Experts of a small language model.
Size: 13 layers, width 224, vocabulary 16384, 80.9M parameters.
Below are experts of layer 6 (counted from 0) of a mixture-of-experts language model. Rows are named router (the router's row for the expert) and show model dimensions 0-223. Each number is 128 + 32 x the weight over its row's rms, rounded and kept within 0 to 255. Numbers have three digits each.
After each expert's rows: "mostly gets" lists some tokens that are sent to it at least half of the time. This comes from a sample of Wikipedia text that the model never trained on.

# expert 4
router:105150127071117151190147126120132109127112128158090139130192076140125088066148143057089179169175124187114173117066164124161202172140140100116218149110177108130088148135113149069142106094154141077073059094140147175084097134128147102155139108118133150114161110209150151127133115096186132131154104139167110111125147173086142165114136162158141133145115094137114163089128118180113139202112121172142125114060142099058106086134113064137140176162163190139112146120142127094090094156121083106148141118139140102076110140085107105147142132134151110079114120141171158089055140071135190170117132156141139152158102117133123121129164150182097118100167132120093096114071106138131119053111
mostly gets: " but", " and", " which", " However", " where", " while"

# expert 6
router:098115100103110137125095126146148134128107146120140116123175103089079073077112100119088136147175061172127144124117125121189136143142107141179154127106163118189103096178154150080119116066138122107093105110125150118121115076080204121096172164099112150131159201146139147132095109104153109075130064065168118121120121149079151135086115163124116126130139102072103138122167112120129105199085049129132101086049107152110093097124137066129090185176140148074101141113169117068109087137100155103144160115073091033098117160150138077165138121136113117053130141118168108125095127139111143170143143189131059069123123184139152129108145078109121107107157076127144121095105090073139132118082
mostly gets: " Votes", " —;", " %", " ±%", " ·", "%;"

# expert 0
router:099137126167120174135144106138120083049094115133132148161176113149110052135096098087109120100180053184104159151127109176125151161139130093146149162095137139147097126137137150074117115107184074046112064087162178115069126116109167080143123115071073137104134140166135195182106114095140091111151085090134128154167163125072152143093123176169078141170122080165129128171093118118152117172118118174119118155138125103082084147138105111171178184167121125110085088100106157133136168134130124132082171174140154096131157146096085111130174102187099157094090110174219113134133162106152139105113142194091153094106124107146160164176104074163125126104119146143163116152112148154144145073096
mostly gets: " first", " one", " same", " Best", " third", " second"

# expert 11
router:107146138133123142147188094108121174095125139158125146163160149119121117129108130074113120149162120139088096146113178176084148156172158110168154107103184082154104048118108089061120161092137077116103072113095093167064104142160152200122169137098104114121178166127161109155114095121177171123121136121111173077115129158070173148083119182172109143146139071110127164129136151138090178155135070207128124075075081140148092113126101074134125174181136176104069108085127195083095112092091078126101159142146130071088134118129118122145102127132128118073144076081148152154094135135113086154070064132141128128157097111184146205128127171095135124123129147134134083091151111090152146104098
mostly gets: "–", "′", "/", "°", "_{", "_"

# expert 8
router:127085098121156135109097064155137091091146122166092137135138132091118129158173105132106185146153119163056096135100140112163117169208130127149151105089200063165094106081107141093120165058167131095079091033123141175118168112111129174140180129120144161117136104125170146126177070115115159106126140126175146097107145116083123128128051137132116144126097112096103189147086166185074181212143074141102091126084110112123085138126092102127123151159123136088097110091112135102145163126075107117124160161150137076063145138147067147085140142144111112089087090161168155121108130143115149124089128145179115117104101200116128137051146086104102122097145128153122159114103084093111143118056
mostly gets: " R", " B", " F", " M", " H", " C"

# expert 5
router:088135049135108149205107076133122097134074113143118142149207148114110111109130112082162116166148118165123159161138119131155117183125110070147141133136130101169161076150142119135137124125157128086099108122079168137071123107131189118133141164091109166111182175158118134213108127070112098080168149088121137076077120162114126122099113168092108150175184104121136148121122087133116154113124094136131085115116098143065170136164136129187117185122138125113135124090137201100121099130128049119130219158089128140076203178114121049134115152131158159107074099178146153107102146139153117154083124127136122144112133141112120210117111101106121122105149137123115039102115133196128197096100
mostly gets: "202", "201", "200", "199", "198", "197"

# expert 1
router:101201132156137137119104119101170056138132138102109142132098091133140041126145119091127180130155116146112129109117180183133154173152138091120181103123147097114113141145130130134171133144155084064078141126070118152121111136107157148129139133061102130099171175200112172146098140107159110113115129082145119112101125173128125151146078160069089172118132087103111125124131064116126150184121108148072104154126078164136148101112087101210131193163152152136149119087185156107103072119090130101135129164148149060115146183148060146124132096113153177101063103166164081148097109164110110198109106190175119092072104142147148147114188110116091078143163102164132112122089102084173147081082
mostly gets: " games", " films", "History", " episodes", " events", " JPL"

# expert 13
router:129152111159119129137159137114117126148119082138106091150148176117081109107117143107137120160121110133115134124100149079150095163171119117200180197138117074201146115131166129106151141084178137109118133091138121162140139094112116121080097178072144168141203136153100145141125065109145115118152159101129154162159128117148091233119167194126113144142134062102111198174136093137122141135087089166126129091097136119083159080094131056162161172150136155090093151114131183127091131112086129152168127147161147090144137235147157135135140102165093165076060128141174133151130185072165151157080168162166149139123134186176123156100129153110104117068103113170085104156146152148150187136153
mostly gets: "ić", "ja", "ki", "ius", "abad", "burg"

# expert 14
router:072141133107120185154083131121101082090082159158124115112121110107120068054144123135085132176147115108104159164097152138132160130174129084166161086113151116196117082095070157085126179155112123125071110062161144120111161135084091109109109186044144137152134146115138138141143117110106153071092106130113136072099119169149166173130141162125124152128158101160136143095152084170087125144108124139052071131116077147086150138096119095160104187194138153141101101106111122081077129185100082103111147166145118111095183138143147067130194123152107166121099082147154060083123136123183134147093118195138110120067089182140171170091139140096137092128143131159168089115092111155157177103135
mostly gets: " Genus", "″N", " Clade", " Species", " Phylum", "   "

# expert 10
router:081158121085111110147144086096089089132120086159078162167096159130125060133155110085084084153143131209140132099154158170094154156159155047135179119141129118161125147115087125102163124120164078043087092084118142150065120119123135110128127126099131159138159181162097116141091123106153117102068119144130102120098110103129118188145120112097078226172170095114169150117180134182141143161076123165072052099128141161050116100122124111119121134174104179114139112093090168117097105146103146127121130152112111103123146132180101106098116162157121122106050094123150111105112117117123137213101124181134100126119163113115085120122153166117087084081198116085089081141135100071136150108130
mostly gets: " him", " moved", " able", " up", " went", " make"

# expert 7
router:081189116166139138112154127118110080112162142178160133128201149125128089116115169102160103167182130125053139135112160117143152196127142072136197105102172085142102109127106119094154117059136107097063114110140099184117139059135154143083127134102147146103133191127133139176055117081166091023159135090126139149128148106132113151135128157131113133111123074142101152138158137134084161178127096150075113119066100121100138076157124111146150160185144202052147133085124146088103112110099067104084126175164159103092141167135102114128133129147136120125103111144157089050138131128157099177097120195150102114082098176183133137112094107131078116100155075131143106137098121161167152097112
mostly gets: "\":", "',", ")\"", " *", "!", " Township"

# expert 12
router:132181146140111172122145085122151135125103117130114142139171134116161102091124146109180119176196123175105058137115148117128171144176104162110161144039167114168126093132070150134194124116182111085092135099109116177126137103097160133117138158121126186096175144133162158155095115116138139062111059142114188136118142096109151125075102161087094124141168141083146149083085073146131153139141100144075081085126063106116170123133159102181091150190212142107134086112096175069165113174101124162077139111150165091116143124145071118204100102173090207122103098123134151136109115090108140157139109136192140103087101105152087133086119095110116108105153126105077093126090095106081133134103
mostly gets: " Rock", " Fox", "ask", "ock", " Bank", "kins"

# expert 15
router:090118109132116170123148064090124095087125104145090120125156145160108144145146138141187115130200095163137113169126144180132125134133187067161190106120170102177126109155121124126195162083134104069119124084133154174045129089172155181156147123113090141148191132139121201134110104128136128088119088084159204095137112139123155156139162169103108143160173097112120202139090138100113149216144132177095117094126113120136169165080092134154131187167150185082068145113108120091063124139099104141123164112081164123110105115080109068103127149147143160146094125146170131128146145095145115137140096166170094109175088122136114116106117150096172113077184078161121136155110152175149194090158
mostly gets: " the", " The", " Indian", " Texas", " California", " British"

# expert 9
router:022103087159163216106118136126142079114113143135138131120158150092102130102125111079132098189156038105116159108069108135111110141162123052100120149113128121121103121154133130065122152160142108110099085095181113148120088138121120143158150133093100141079157158159142221118161112097142111132130126152107140106161163122147169143053111160107103168165178080116056161150132135159139119170147071131029124062076139158116102130138147094128144139172135185092123099071108163121097122175088096165127133134117131073100098152152148114114166123150111166095084109122163121094134143136130127203111132189151124141052099137172134151162174076159127125142145137102152098158091126175172137113122
mostly gets: " at", " during", " among", "At", " During", " Succeeded"

# expert 3
router:069176150110102142116123103113150152140131095147127083167193111155100151114134098108107087096137124172117137171104122172177156140177161122148128147126162101166154143096122172118097178088180136115107136110154196130099115130164130099117099143109095131102167150204171190125108075037170069125160094135153067066182095169123064177086086108104155155108147070095109131154127108143103086131083102131148126092124071154080148116139121062133121127164157163141120084100151166131089116105101085124136126100105083067090139181099115138113179143145063138072137066128160101112153131065129144211135097149144151112095114131123139163130126125081128087052112101097134130121086147125117113075104
mostly gets: "/a", " Yes", "AZ", ".I", "Am", "You"

# expert 2
router:066197113081133165128130100091116055126088068127093147123164096153105093119096135083131131148194115139093119115101128108140157200154122052162157138140180119146144116089076138068090131101153094107123148119141098119125159145078114155090121160090140118143171119136167162204110126090110142090105124123173106075107079106102093170092135162148097141143127098114083131103079073142098107225118128133127097160096100100136126140120120076133152227153196174108109128082125148103111113122037064084133145136147133092125148200124106114116139127148101102133117080170139116131125159110127130183092121141132105111132163173150092191123187131121084116141136122158138089154118091115095164052106
mostly gets: ".\n\n", "==", "\n\n", "===", "==\n", " |\n\n"